From a checkpoint of a small mixture-of-experts model trained on Wikipedia: 6 picks a token.
Below are experts of layer 5 (counted from 0) of a mixture-of-experts language model. Rows are named router (the router's row for the expert), gate (a neuron's input weights, with its number), up (a neuron's input weights, with its number) and show model dimensions 240-319. Each number is 128 + 32 x the weight over its row's rms, rounded and kept within 0 to 255. Numbers have three digits each.
Before each expert's rows: "gets" lists some tokens that make up at least twice as much of what it gets as of all text; "comes after" lists some tokens at least twice as common just before its tokens as in all text. This comes from a sample of Wikipedia text that the model never trained on. Tokens count by the router's weight.

# expert 30
gets: "2", " (", "0", "1", "\n", "9"
comes after: " (", "2", "1", "0", "–", "==="
router:130167094164108174101187134091127089112125107111131143117150076095114131113154082090088163041103116183137114088154173107143116218146120124103135113131084129093126175124132102071165118085128168112124184149113079198121117170109152149100188127
gate0:084143131150142083133106092125137140142108092120136091150128155134092120111097152155132097156073072109170183115109098146121151074114123159144153181124150112085132120141067143156133164130112139161137079113118117090142167156102130075074099160
up0:163133165162083101149145115128135101172157149095174127178175120167056123146088117159106125163099096068169163100158155078089151144127150089149123114153135118120074104154105119131170181163134107151157075126130140111152128126116154127093133107
gate1:010139119077121121140123125105097094136135115110080121109178140143145081091105095124126166097115185097084108102133109096132118121178115154112109123028105112117142201129167217183047096120137123148140174141151087151143177145087082180065194118
up1:102146116132103061077157155145130069175169099131067106147087172160139170123127085103158123176114117154090069082119111155175168126081126151119189099095076102139064128130169176131114098129158127105148119139131074165103141162123139173079122135
gate2:116138104117057112114080119105113111166155181110126138141186158175071120131161141149116125095131147137132124089136118111188121127089129137141124176205125064148128134106214159086151157121148087186162122131109102104125135184108150144098109139
up2:162093151133107126109141151126180104153116202090096106097144163164091111147146108106103114135137099128156091145090136116168121137121104157108142175143154126112116173124164134101127143136088174147128137102117094099106158134117181217095108129
gate3:141113095136102122084094163113136071115127073125128125058073168154153134070186142130088100139111178101084124124126120108125110121175108139161190146125133144148198129130168141136099144157109146168166101160143139105114179151143103168125165163
up3:076116147087151161097133115124077103138184094096065113141124120089172111175128093126100142140181107154117147147128147206106071100191094141128112093130155157171114148118128147144149069174150139094100104104019132103094154151099177086141156161
gate4:069170070169107116105130078098168091182151155132114160097138089103129123084127113168113135063171112130125142121156085116120176141167097157085110124097172140110092096136114075184094096163163147080134128148060073141085174147166139125084097127
up4:143193131132151154106140176101142070109191123129174119105108177213139122138108105134111095119149091160120141104170101097107139093133088177096115143094127085083040125142130140176105184156142136144123157151184098117140124135136160160113064115
gate5:096111190134125146112086144117150150162139122101101119132143154110117090057135126120116117137139115140110134140122103137199102130143132198074121058121054095063112189156127124132153150130188166105105120106145133116130087188120111157133089107
up5:217158144103143137178120081126205153146093086108112126167155108154140140085109138144099110114074095135119182132168159071102166142127109112159096155085175147135164098102136120172173138089104112194218164123098081102117194157086153098104097115

# expert 19
gets: " ", "1", "2", "0", "9", "8"
comes after: " ", "1", "2", "0", " (", "|"
router:146122076091152127137137142110137146144146098131156100140121155085128133180106151108153096105117096123160146162157127138183174081113150106121154128072123067170139187129158121080188087144113069111140186128149158188106159167089206147125149155
gate0:147146101117138122143129085117131150073154086167090059094147177126105111095103156197158102139175098115165201159104135148141122095130118144163117108099124173133109131117121133151140119149108111134129123142127084143107125153113106087091070153
up0:157130149156121097125175164122172147106145134155114118135147153144081126136123081136129170138140073064152166105129171156096087122118092080185135145196151136147095129185099094052170151158110098128139154148172120177165107132082139145132123147
gate1:075111103142125100129164138183076146077142122124123151158090087080152120077129166104193128176172165141131121142126104127128070152159104143120142139106116145158140188145208193153096090147131174100179152100121104144141136169122146156081103152
up1:051202123106097094150131188154140094159189065146076125135168139094171119123143144103161151164148188122084096156122142206126098126128173137128141108064087134146062127093209155156077131100098082136129129149189089114139088129152159117128166166
gate2:135128115092052128062095120119138184133184222155182199142135102122087103115142112158141218093142099122140137073089095097188111131098133147090121097158107116132164099126091094147127168102135140140084132159093153097122102090161113170135110132
up2:084146152132085095044104100135146075159145160114156140122183121201133146137098140067085123144099083181155134180151132110130107146136111152134128194133090116103137185076186130064104145141102174119135095163064097153130144149144166174135144117
gate3:110141116132146086134108163118127148075140133162096125115126099114137178176154118160151113153105140116152116213137151174124041123181121134131178136208136189177107143126111073122169100134103140125080145171165092089111161175079149152123149155
up3:060160114136218134121086147080094154084136111140086134133148091104134162119147111153186121131129118176125155169133147174085023136125131096115149146159134173142127183128070088101170129170089145106077141124130065107125171184018188124117100117
gate4:111181069156069128078113076137157106178117139122104147094102100090112115090163124174152100131078102124081170128114129074099131147221140139136103160147140096140088042137150141167099109144080129127059143149114102188107185126169121141110059105
up4:159093121172135165103057117086186055095153185156143097111173158150116129176169126151182105108137066127106167043147102103118117140148106132158138143120156123120120104104136185156168119154165073130140120182131056122152153091143117149113059107
gate5:131112113107101110132101199135176098159140194126121176194081174138105116103126087079163082111096158079122162141142083165157143114103127135107114131093089111170141178130121091104117191149167122120097094107132080184107159165105110154138098138
up5:119105098112107099153104159156177125177142086083122129165118056153146110085116107109145111176048117079132126152109148125162095164124100190074135148116103113164142144124125094080110130137169127136147081166095124158132129156179107127143118085

# expert 0
gets: ".", "==", " S", " National", " F", " A"
comes after: "\n", ".", " by", "-", "==", ","
router:159141162118092133145079159165115141129169159085168051158126152098124130166162127134084180128139179163111140159122126116161094097185170127100135122135136108117177132136122109153163149111100135114131110174110157037091129112055123140105138159
gate0:126164073190041121136132181131093182104155142090146104133145194111157133189138172099122131190119191111133167155124091133158152130115163169122118177132135173113127123108138117113115087172119139204118111131137161144165126185106098117127096142
up0:165137177165169095156166134124143137123152172125183098166113112145095138077115112153107186094114093111138149120144176126130140116137150107133109167137125129102086137129117105155152214101134145135168133128131112205128120112105164130117193126
gate1:093122133147152142152110121170132126125090078136095129101158139068178139060102153148132142109113150125116074151121124123139137182111094149177128141070123129103128116138147229214120165092121131166078100081138119126123165122099142148121103151
up1:130089132159126118122140141141178079123159059097105119153056137143142131153129079173139076137116136116085075151101107189145101111134139175103126085126140150117100123132177178153022139157105148102128192067095086115144143105160150154108127120
gate2:105137111093046099097135080121109141137165201137138138138123106138122090093133107115110164083115137155133117078060095115170096130107103139124161133187118082120128074124110142102211114217107118132137163088116148086112094149071088122096118125
up2:160077110093082024107130123079178079188113180138134148114106144140152141146126170073118122116090106172194123143084146082126182099102106132104103159140156092085127187128125137097106156142097151153137087129107124095164145125078130148154147215
gate3:076127097152074167177125155099115166069129137179111121127099088154105101119138113132102113147082127125107062107086161177138145121184132145165173155160120150138157093094171095129090143111123141103142141163124153039129176184130125182098122137
up3:059159134130125132157133144135107169094158134157116121174132109078125157088119145171145119146098097119108168125142169165079115102116095118158141142109138143137122142142170131149167088186128151087119133096086118088116158171076153104126100107
gate4:127168071132136118134130113089153107178143227086110142150134129123054114169142142172103144091127141106087175111166090167121138139188113142096149108101187135114092053124124084130091148139137125101061156068124132157083132133143156103089130164
up4:181148124115110124111119191102167080136132204156162097146121177089096114209172163082088131122136125165109138138135055085150183100100147145138164132133134143109086109115156139204157147092138113069097131107149131125123111063162140168080062163
gate5:080159122163118102129146090147143145113180174144168132097111163127136132136138164047104093113109158171121111147162073178141163151142103118136135088096126161116073154140131131133114099162131092057168079121116067141156192132173167129103088131
up5:170105130108055100157128127140171087145097079113144120134148096118137149112078111169158159147127121086127207106094146058080120099074131139144140173145136151198147105150133078089170143117171151185118179141140145145126072114091168090100138151

# expert 56
gets: "0", "1", "2", "9", "8", "5"
comes after: "0", "9", "2", " ", "1", "8"
router:150036131066117173145108101143138089110132133158156113105109160039152092164143165170058125125223082159206126193116105156203165101124142112104138098118082086139106131152129134092144122125143080097133105115138139059121135129168169103130133154
gate2:148142116134107077072112177101147119147152162154132138101152103141151109090151093113101156128131115115132136092110113118182065164104142179105122161093108126141126117107123079130113178103122126157083161141125190089163054190156085130138085122
up2:142097112141073096085104100104157126139085189084126109111143141129103140157109140098088134111063154137158134168056109167111137095114094125132186173177141204121102152140143137095157181101134175156135110107106097134142151134114140152083112145
gate3:107077102166111119098185165180167126135121144123113163108105126131141176159183134153153138123040127141162106098096100112144077086173146143140156127203129131103176134127157089112093165143114109131137137183120096109140206153123112178086148155
up3:092065149115135108103166166125104172127124125112103116115128120104131109150133141185151114134089125123192158139136102160050082093166122156172125111161128117107165159115137131130143111198114125095159099134103103089161187172068133140096186150
gate4:094101101135112120128125180086120093160154100082101109148082171126100116109085135205169076126162113120150152126171149125120119154142102139131117154118147119126074100159157113123105102173109131142070207140090129127106144127152178152118113156
up4:143103132121134141093070170096160062138186167149149091066140173183136117119180167151179037123118088131166130107157118094162109090158098147120146138140152133111157094130117174187070168180170074162119199154125091087111100073146128188088059072
gate5:140150140078085124088154116171126174176138219114117157127110153128145123082123122161120121132099119123151152175133110147093096078117121104134088126108120103098088141128122124151168159082156095150159089134130071085112122095115157138075096153
up5:140094081139106165151040144142167069188091070132110140144098075099170139088122142119140120148069123136150120165061111057158140136104095141144120147130131126149128155156104090122111145080129142172094213147147171170135110139147112112106139130
gate6:134138148131152115103110138126169110096120103077124134136133098175168101129159112136191180166163137154167137150070112094102077113149102116150064075136100093179163092121112118154150183104121126124083119138124122144126140152086148147092101100
up6:156140168198172110056148107171146123155099114153092193125142153176132082132149123149093133066139110171135096173147149160091088150111127106145165155181121097100152097101105097139144060147142115138143100119123155174122145156130160180137167065
gate7:121152150127156133074108124200118098118141137131085105123078118149124097144138139131107108091160152108103155109122063173111114141124158144129156153137070072078067160150063134048123198148133120111138125128128072145108130089144106124121170086
up7:185163154159152154127119117158161182146161090124082102123090038088140172093103138123082096121180149052132137123126084090095115109119138110160155133094059084083110155157100083126121179176119099205113100121138105154070111146073122174173107091

# expert 47
gets: "0", "9", "2", "8", "1", "5"
comes after: "1", "2", "0", "9", "8", "3"
router:037099163089084174136121142083138158098188141126151142142202083111130120099112137113137115127169092141114081173163125174123183084120104127088101114158126112112133174108115096125134101106131088111073062100152125122115117154166162085147155141
gate2:147125129119048124116162091140132125127157212163140169110121123075117120116163088153176149088119097151143162099109089155189119099068055102099148091155171097044132111089123121097141141127165141146081130101079111101111154158111079088107067099
up2:169070111118065115083139146147170089201130134097102122121107148183087193173114148148137101145057127131141173105124152110120103091072109160153134125143138158078171166168145135122169118087114167132178119102086133096096169130128157091111115108
gate3:114131064188137143142077121139146147121145161167148154143136084096086135135127108150127105139107118096150082127073115125122080076174158116165178177156098160092154130119187094156074097120099148115176097226106143145147224159114143123110139165
up3:147122152165124087094141121102119183076137148082148073213115114138121088158134109152156083116130082118134075144110140135091108111130108082162141175118115158112122166161138108118121111230098106117085089156057144083138173161056216114115142112
gate4:123145043174127108122119125092099088150159114095114161113101079124130116091117075149151141103100104043123133125140091118141129085164123135146116146099161167106108089155153069136136119165124152092085121155107094128144122125159166109142103169
up4:116131157147131126090073185092172036134165161181155074110163140159127121166164154121144141082150130120085136099145134114112135106124149148097119124123150118117149163128193137170133165179171133143129167121180116120170151060157162145084113135
gate5:144131075095152130142133125115161120116090099135117133155115183088130127073128174079222104163107144169118120132174113086157116124127131099118110106117123086096127133136136127090167163069168108133118089144163100100169064137121110129092127116
up5:132120126078083135115123102159122106158152102126082071130117094174181111119150133113104083142134129162116125160139146067163178097139119150125147171112136121156175149136172136148076181157154110094111150102112143081143195184200131068093113135
gate6:139130158131127074133125149097125115108114084093163137143120113206161121095142095141169089090163162185175168125079117079054117064197169107163068066165102118158154098172079188136154179093184127129140076125151135174156111150171186136119157121
up6:080176109137082063119169122118126136174139096163096159120163111177141116126165127139164103089123078057115077135132141169118087125108119104080182146161118126123141157174162124168130066150149087122156133139125105119166163122110165119098114106
gate7:072142126126145136128119135135091132127157185099122131119106149132081049128093110154123128114143131068113142143149096110050089182177163149100141065088135138159106141151070165082081124101150164099097164137109144176121142109087141162062090085
up7:128152139204143128166152165111151149172173155094130119126105112114134107110114122159045110137141130110155138175145101091095125166165122147111118072076117113155141172168105127108130127122157184161116177176097121174112124151056125160115089125

# expert 45
gets: "-", " |", " S", ";", " /", "–"
comes after: " |", "\n", "3", ";", "4", "o"
router:160150080157100098128095150151141082089143147150090169167146178141129163128147118089173117107086127115125161179097122147128170115087111119174123171095177106121126086143118094091168107109140131112162125067112139161160109128155143088123178133
gate0:159111158135115053178107145154126225114109114088090034160098179114136176140170154235171116167172134133113093114106112148148146128131187097140183153125078084113124125118128137084128125140086147175104115083154152123178108171087160118086120139
up0:146148195178154129144178083108188137153118152173119136179129104119074154104092126071090164068156094084172136121098120092089158169092090120167094178147156159140089114105133117145159171178159095146154126127106108200141126117141110152177148128
gate1:126157119134137138168163136160084103053194147106118162124195081142175085138055120167184128110053159142107100103101087154110145100160066090097117121083110176131174104151199114163085117162209145134101129117148181125105122117186099118056127089
up1:075143103088080098139192190150159058149082080091057147143138162157162101155136136134144116162101118132134119140084078144103078116089129154124143110095095100134113095119183142156106116140118143084148179109099111185147116156138168152084128177
gate2:157149110137068109092155155112132162138219181125121203146123135159099114137135114192124176115100130164133110116122085160130085136100178152137095156158130085154162049145091096156098144183190070126128165134110164129144141139129127136112155096
up2:188061139146073091093113170123194063140099158102100149090135153151116150116119142137122099167038094124174098108099171079091086081090131115152161112138152115115142143081125136158063180126117150114155103163088101142134110157101160122141152123
gate3:149111095118084208159118130138137172089147142144131096119071119105143145147186114114171093072087099132106137111138118093161112140187150099138137114167108181106103144156155070091088127154108139107176110128065181086167220180145096145075105103
up3:059142158101134148123156148137093143121162122104107110124086133101162138146100115169141149114128078127073191185141121155095113074078093179093135124142171187140075138116170144136155060207090138068134083073084119107115142148068137111149100090
gate4:125197081167112120080061157137098112159152151073091249122073138148089118087159148146167133093100106064094147121130131146105115150181133143179166156097179109091163133209100111115109104144132126136091118150130144099077178122186149106114125117
up4:151112147106067180117050157134141085084178124140160091154127182174121118119171125181132132138141094117149180104135067109151090115099117149124150084122190147109115083080206127226115154105138049155142138174157132102142101059159151144113041150
gate5:118157125113076100162109095100129130085097199113148139123113206156136115041129127089105145138162151123171057148104104118109179124160098115135161110155071135133093178162139101135145153150168131130096121110172126101111160133126119136055148135
up5:153086097104125159095144124167172128157161103113140125133148008122124137142135122150163124141082116089121245120130176128126083141072123129195098128085142091147171083101125115123134143096102118154085152144143070139107143141125108121163076143

# expert 49
gets: "/", "|", " |", "-", " (", " /"
comes after: "\n", " |", "|", "/", "N", " ("
router:152112122087180119089122116150112140138138135155109146121078126126148088110166146128117130166139130186094174114170094067150093172083139168157105169171139139177104111125143178175063106099087128166065169097081097142105097128126110106104176131
gate2:130111093115066083092120125174126152179173223143184187129154138115086171115122093144100159121105158112075161110121157160129102193112112125110138151195127101158131134155138057077174176117143112128103137126085179084127123087110116133087134110
up2:178103123122083081090106153113111108139142130098163111129142118195100140162121180125079143134077161208197104178154058089117091098093126138158122116165140134155122130136134207108117145112078161197160114084075092130115127163094148163137146105
gate3:140207087116136158100125142143095126159149081151120135101137093119129187125143144123134112128095179154105118154131136146125063149152141123168172150169115178134160092135132104125106089134043156176145140163090102097140220142169130160202157156
up3:116131193108145163125106138082115171125112183137121151127098138104171120131111139224074092081152091159104142168123144149131071081123090117130097105206110114085046158096136112125131135149135131149105082121144156087123130176071128154129183118
gate4:086117081140121098127169137140111102064115138088117189161115154165128147101115125157163108075126121158082172120108098153121155161200138128080147095147116157116062106146118051128119124151108105139097149167130123173099176096218143071101084119
up4:183109149158106145142140171182161073126139144145096113095132186153139116188155122072152139208117114141163153086125138122128167111187089163112085133076138141055152117104151128194143183114190122181158171149176109163103126055108100127083072150
gate5:131140104130144159127094100075123150113138175085142086123118122096116113063112139133117099166136118126168164111139145118147125140149122080146180095101086138082133107141115119144059154124145087111147110104132049118131146123141126132040126130
up5:186127104108138103115087102155110130181087070129091124129163007153095174163091146120140118166117147058113102138152087105127138205122073127081114198131148123155110173148153121170099133097139148170097102159070114117128100119108133069104152102
gate6:121118189135134087095141119080117114113165131104119145143079092187124145212140116116191115129084103119184153051138087129125176124176108138128114065165095106108152135120158167154105194063095129138140138126080133143102086121130153076159106109
up6:145188102111134098113180061197135121086121153124089158107092160119141090122110168140093164074162102189097119191064113146104090160113087080162128109126117139131161092153100115145146143107151129065114118185167177156152178143099197132072172140
gate7:092117157117144137073090097151045135138173145107064109105096140143129076176100113169156118174132169112150149110138072149126062121202163159097147166092135178111103125131064092088108139121168102103155136174148064115141137103192107106092095123
up7:149125160153149130137151142194114161119142112089092135084112082151148171106100123152103111199132172097152137145085139122113080077066087114112135097099110136157137158162106104112107182135144127149149122179102088112143104146084071122091109144

# expert 22
gets: "\n", ".", " |", "-", "|", "N"
comes after: "\n", " |", "==", ")", "===", " =="
router:124112125130182107135191079201100151151123109083098207202191161050151188153054127132122204154150153184151106163082130103118097154181141144141059146099118063162149214079162086127111176121107098069138091114094152181122173150096123147133140190
gate0:116105148148094082117109122119119160116164168145114109103148126139158123119065168146167157176109117154150109135088104115154096145096115132182156180150130114149152128072140157123166153168095162144089095058106068101128157201071153081151131143
up0:206149171169162082153173191184158105120109134083159129155154130167109105098138089040142139117125094120152140155159144116114111152105134124120074177234140114122122129148206088087172177182120153121160100125135160158121132151084122164174143140
gate1:057134111111157101150154153113095145075134108073070104124148116087159090098071149160230166102117134088051064154107076128133129131151072090102108155072092103146149177116226171113122133117142210123119183051178138113109122187106087179086108134
up1:133152095096139098105150169167174114181142099153101088148117159128131144157114123183159163193139173150071090141116112140151130072152135099179205107121070111145121138094181167151085091148108114163148163061104116153138147119151160159115143150
gate2:138110084118060114133126149139135118216150191154151139159220146133088098177178111174117147115092153192149160095161106112132132058103109120059149176115092113075114099135130099148179190167102091133105156137077128085089105171141116126089140152
up2:143108144147063102086072125158205066166136157095125169102130136145104137136157138088170087148101046123162105121100142096129155124092072117138139159154145174088146176168126167105084165113142160158131102122052134114153119181079135125127136101
gate3:112106088175144109154145124145169113104103097149175137085117190175112095186180148180132098131141100095152124119088111124142109100144102087145165137132161180127147108164143119123119116164120104134118145188164132112190217148107160130131108142
up3:102111116108120136093101173093113189100190124079070101148096146110167115115133093164127119119136126133122146169182156189075110111147156169140144177195164135107116174158138083095174054154085109132108136123065110099096158135072143129136173145
gate4:097130089146120093132123103082128114104201125070090152077100034119056136143112206172090128063131157056150151095172168138135129198177096167115122121151113101082127121145140127159112100078104114091106131140101157116082085148182087117139134138
up4:107159148162153126027150191118081106139132140122158121121064152147171165148132102135176104093182076163168173097124088123168109093120121064114132129147142151069120133056092090182115155116152126138118164165105101141136092125123172118107052114
gate5:108136129141061110131083100143070163101147142082096130143136164127116117117111153127136107134145175110141058147118128140162111110089120125130142133113110153113147207125082101148173136140099088134145104109117117135136178137123119100095135169
up5:098138122119162087127095099097229100195155076111126086116164061120149103076139134140116179149110147123149140090136131110174099168136140104129075137098138111172174155127128146136076121133145142165099162168130097120139136094093129113171132154

# expert 8
gets: " A", "-", "==", " The", " La", " E"
comes after: "\n", "-", " \"", ":", "==", "|"
router:178163190121151187160137069185157114149162080109113171129137120099101150109142090159169189090143149147139181153137172130125124106147124136102134116094147158210078152162139079120139095152122123097152121122116127146109127140113172146097085130
gate0:149153152139140104127148113102083103173182132081110044173159116097145164100143183150146131150142132136117152144134113097159151128141177132117124153100097108101121191058136135128129147177149129164100057108152116064152119135094161120140168174
up0:162068168173158153158098129121185119162122149126167094177146132159097085117121099101132156091146131059107136080176139133084096156082106131157155200150125153156136101127138108107160116210110173181162103114139085210134104148147120126158157118
gate1:074151120133114141090138168115078080085111093085115162088133088154204093092093170165164140087192144071112120139133093150108097128106116148114138113095097113105107144124140153129141117204129157096066140063145155111118168201114110190070129165
up1:075087089069125121128075204204147067104135109091085150133106074141137114134113149160127164114143146093092056122140044166175159100122096136076158087121117136104127144076157135151043103178114141098149221083122088147155107146136163153126143140
gate2:141137137132091158056088103152093153122174162147142152116167135067095143109153117129101167091084189128124143084149106131128106137133104204041130166186107068143116152130085136137130156145144124203116103133104199083152111166138142145079115145
up2:137086081140094084079117150103174056179118131122111131117107160132160113093116140127153119191094092142127118138045105117115126092108088154092152124128094141111147189075127195101094139119119161140142127126086112108167115081117167195081110126
gate3:094144112120155133139123116113196158074141141144109106076108091084114154103150118090147121124068127105102103137130113101176115124204086084140161150158159158188144142123155096125180114094085120100123150107106134167142207117106145144102128128
up3:092146154101143108146124142075167132094177145116151090138144087064142160120105119145124116139099109093087156132123129181135065093149111104129104190119143134142103156134123167114191099162100146108099121137030158105119164158035183071115108147
gate4:104174119157144153129124122148086133146164168168095161147125116147092115087157104162155147100180161101101127163116110124146155128237110135090079163112118116148118082098127116111106140167156132058091123154127141124074181122194140103079083171
up4:176144145165120162122158185121125083137160173216136081126165155164150139153182153119137149133172123140121115082120100099159079110181089143113102191105123168111123130117108141162113156155158150103141136197165089110111127102153155110064025127
gate5:133126128143031125132122150136123125103128133064126174095101129067173077077110091145148091173120184138122081169097087142162146132091069192137169131082114187103099109086084088151122122122127138108133111088172109129144147145189108153082086159
up5:136128131127106133127134098184113135155136070135148107071154094113138173138117079152176129125044132109141167134126147126146126145079128112138115164173184116170143160153156103127126154162146119148111156115072130102141099094076109116129137179

# expert 17
gets: " the", " a", " The", " an", "The", " that"
comes after: " of", " a", " in", " the", "'", " to"
router:073081143127159164103107104187175103130097144159052141130117098083144140136102121092074122098115094136113104146124122130093151154142121109111096150118146146119172143108170172110089121177147149196095123148086146132139150137186125105070143126
gate0:100139106207106142166083111127131103147159125139114108180130145100101112110119200127096126199127093100150110105086115150114092132065111157128147170120138169107068207107168169180092187169115127114125163119171086161133123187107117140091088145
up0:174154189223098120130156181101135144140160160117155119179130139125096151102118127117051139142160132104145125086134151115117136138125120140132100134184107176113039132192170103139083117200092139137179091137125119176152106186078160126119137143
gate1:114176122107108120125127125165078100123141153077100138098196076117124086152128127115162156085117142114034069114152111074074115161179101107132130159072110139113117162146181175131079080182119152155115138122175058079080192168113079146122164145
up1:133161138103155094109158197161129108191157097092084138104108114101124071123179097124129096127101170132110094071116077108089148140169139147108165065080099111151104116095166176120082103150107106168154156159114150145121108153139169134082202103
gate2:124121109109116121116128112084144139179141170122133158144176109153082167134155144166154133114144156156157154101145102140140112084055091123085126146158148142099118145134154107072161193144117118111100178098113185143140124131158050131090088110
up2:158062056146142093087106156086116123182110157143067127195131156158125121126143120094101145119093118178167108171110098135123097101072073105078155151147146148068146165136109133113121188164160151108144086108098115103170132135163085144102108123
gate3:116160108106142178115109148116132107105114150129149149067128097113144145128143148139133104149132140100076118174128076103156141114193185084128115131186110141093071183132115143140101077136117163121187080169116111117158183161136136150088158123
up3:100153109148106132135142106071119150131184104115122108107124065107157146182131111138149117092121072147140155202099145105081111084130120151156152119125164122132100147148161105123122063161148114131144070103068106144111139153096152157119107099
gate4:111164077109139162093101127110112174098120113112159152125134137066083112095135108161142101093126124120095161148111076113169162183148123165105110138118149138142146117129137115136103108141097128119102104103095108088121161172161153066110162142
up4:116117166111116119096171199134175151130193117115198077085077175120183139162172121111163126115161102127130133072135086129124148099159183097098136164172123175050184193098113141185128181140138137141102144152120157150135121136159180133113052148
gate5:168131115125131135149166146158174180140145108104110097198078110155159101130178148107144094167083142060107163172116119150116151144120092078160197156107141101117134177191135210085154197112123095133111099120150091095122177149118139139115100157
up5:105138133102084150132141156140134131095157049113094129089158069206165132117100159167118116166138177040141156099155138136142143124110131070206128139136184109194111114180204136108138127184102108134130143188116134102136181109152104121097142142

# expert 9
gets: "==", "\n", "===", " ==", " album", "P"
comes after: "==", "\n", "===", "-", " =", "|"
router:139138140134131125094134124116115158123145121107162112142132055095098160117158114112144134105106164139083151127088153085106131166132104136130133104215127093087120161140138090121076095136133095199117166073150139145170141187096100149198159158
gate0:107094142142078110148115104085146142149144172083188108173119181074111107068098144158071127167115081115132112139140139139144138156098194138194167162128105121162112146084069178136164151120067140163132088088113120081110162124099094096111136144
up0:130086158173098079157169156138153156084130126119153156191125152102082106131108104159139166141120122105170111135146159078064149166131083105173086137174120144134081088118152135109152154181132122146175082121168138214100090094158161164086148133
gate1:112146105154122113092129100138138075139172058076124138095106126120141101045118122169232068153121111109059077126116115104151092150141086141117091176086097162112198181149145189113101116128101131167088159090145124100093118137124115140139158171
up1:140162089106073124098139166169177129111130075119102104120103119154152137126110120172145158171126070187089102145069151159155105151102154170155121060115075145077136122108188192154105120134122107105158157121131088116117151125116140098143127132
gate2:131172126130113113115120113161095163127172177154135145141146122128097133113128134130130164150142121152182168101100100186183106164087153136127142096218126132139120107120192104124143163110176146179068201127112180156149153163124128094114113091
up2:138072129094063113150101136131135127156129160107139094113128113128101175130127113081108114161080113120131108169095163111150103118075140193098099100200138195073167163131126092121120171081134164104152138130078110098111136138094178117112123106
gate3:166137053097092130173115142096159104152152143143122090046085139144161189188138102121146077100074110117111147133126144118146145106150150134122113209179105179094185144136169153111120138120123128123101122120124119101128179160140117091109172133
up3:119174112121142097139136122134130149113150177112088119072109117113189082147101063216125152114128106137132160157148127163106111077125131082158116150147122148111105194141123103111127092209103107122142123087076164106113143152078119155123103144
gate4:097102069136136096121115130151119115168169152115074149120109076147098095121100129163166084116084113057146160150154113087145126175151161136162144128186164098121122094131120067113052101124067158119051117155119162153106129149138143086121111154
up4:167190114178128123111080114109170103081143167144145079080099169143180146131148161120162096105166056100133105045130112134097116092138100127076120189151140142086116135118111118184072156102153119172122139160145157152116116121147090116101044084
gate5:140168127088128167163139142162128135095147132102141084154074119111105150087126107135117113095125181096118135102156111130150207080139154176100139145078138114116139161221140151178140161083154112114164122099090123123096149169099153103059139112
up5:188127157097102103138115132098171089099156086118115138149103065121151096116088144145103137124065130110126160117127154121054038049088107168149154124092134175188116104137156099134174144099135130145104119145100129139161113221124134122110094111

# expert 5
gets: " ", "1", "2", "0", "9", " before"
comes after: " ", " |", " in", "1", ",", "2"
router:149131067097087097125163109154119132099104097116148152093175144156142117186099163078156105164083064170132120124134119120149140083080161094159137127087121113184129174151126137101127095139162112086139160109162178198140158138129161140112119166
gate0:127176091107106105175126103113105094115140122134146102144165156111101171106088164147140214173156176177147164100095149153068113111173145168175153160157124176082147165121075151131148124128125083158114115065137099124142193154136124111178168116
up0:180074156126120110188131139100195105139143098112172124149166095113049147116120128168163176124076116142129170124126205070077129149123159110102100201166117161122122109142160096111118146163156118168143086078148122117165095108123161143081116132
gate1:066106100126149135126093120158093098072145108187110119177142110149150099132130152137193139151113139091039087145121086136094188131116087105117137157137103158143125129149151167154099110126156142181120177068198115102169192188145132145117110142
up1:103143095102108092162151168169114096150169087159077106181180125128166220158098163148117101133107159165089080131136149142105124076128118119102147083101074156158117100093230146139039097137131131102103170138117071100108159153133113137026136095
gate2:116165114110054134125054152102104116144198147179103133093177124102062119127177118192145170166146113170129155059088120132135105105087128180153094113109095132099112105123063114080169126161126097158100131129124145103128133091097125094148123137
up2:185109124139083120112150145160166093143158151112132163130143142131092162134087165112099116170084160131170123147121073183117106086104145144122125169182121182089096120137139153093143127093111206135137112079111130160117128104072141136152174104
gate3:101133092146100118144104111126157118119169119161132133090134087158120192163122121110135093200117137125121099110107137128123132085176106116154147173155160175093146128153151141083099117064106126120156093186110189163119225148136083149077147117
up3:147100153101143111114110147100126128102142151121122082116142144122183117107116138197113121130120078128146132160130123146105095087152125122167141175130106153093169137161068095180138137195121089135141141157098118106110185170026174173127161113
gate4:125151047146161157132120179162134120151121108111053099155128092082142144138132175161163135112160146088114170091097182153165099101170174131092104121133146124101135108118113101150118125144145163131075140084092139125108150099170140106105150128
up4:146114174146102103102075168054156135064160144188142121154130165198125119127159100116177064111141097125151098066165093132092088121180070089139083137139131143085097123107186191179110155069057086131151103194157125126119116112160157128062024119
gate5:122115115116104155126094141193161195128112133092083123154152169120097101095112044149122117151098117104057167155178124114151171108146131151136130121105080080100177154099070067098109132082195109098142066113141098108106149089136104122075144116
up5:109105137094132147115137095122154095085124088103104112116114089141160135142100129089118149122125120131134110132082108121136111154146111130146144113128171103168105073119177143153161165135118160161129174206087121103126080184129141120148144142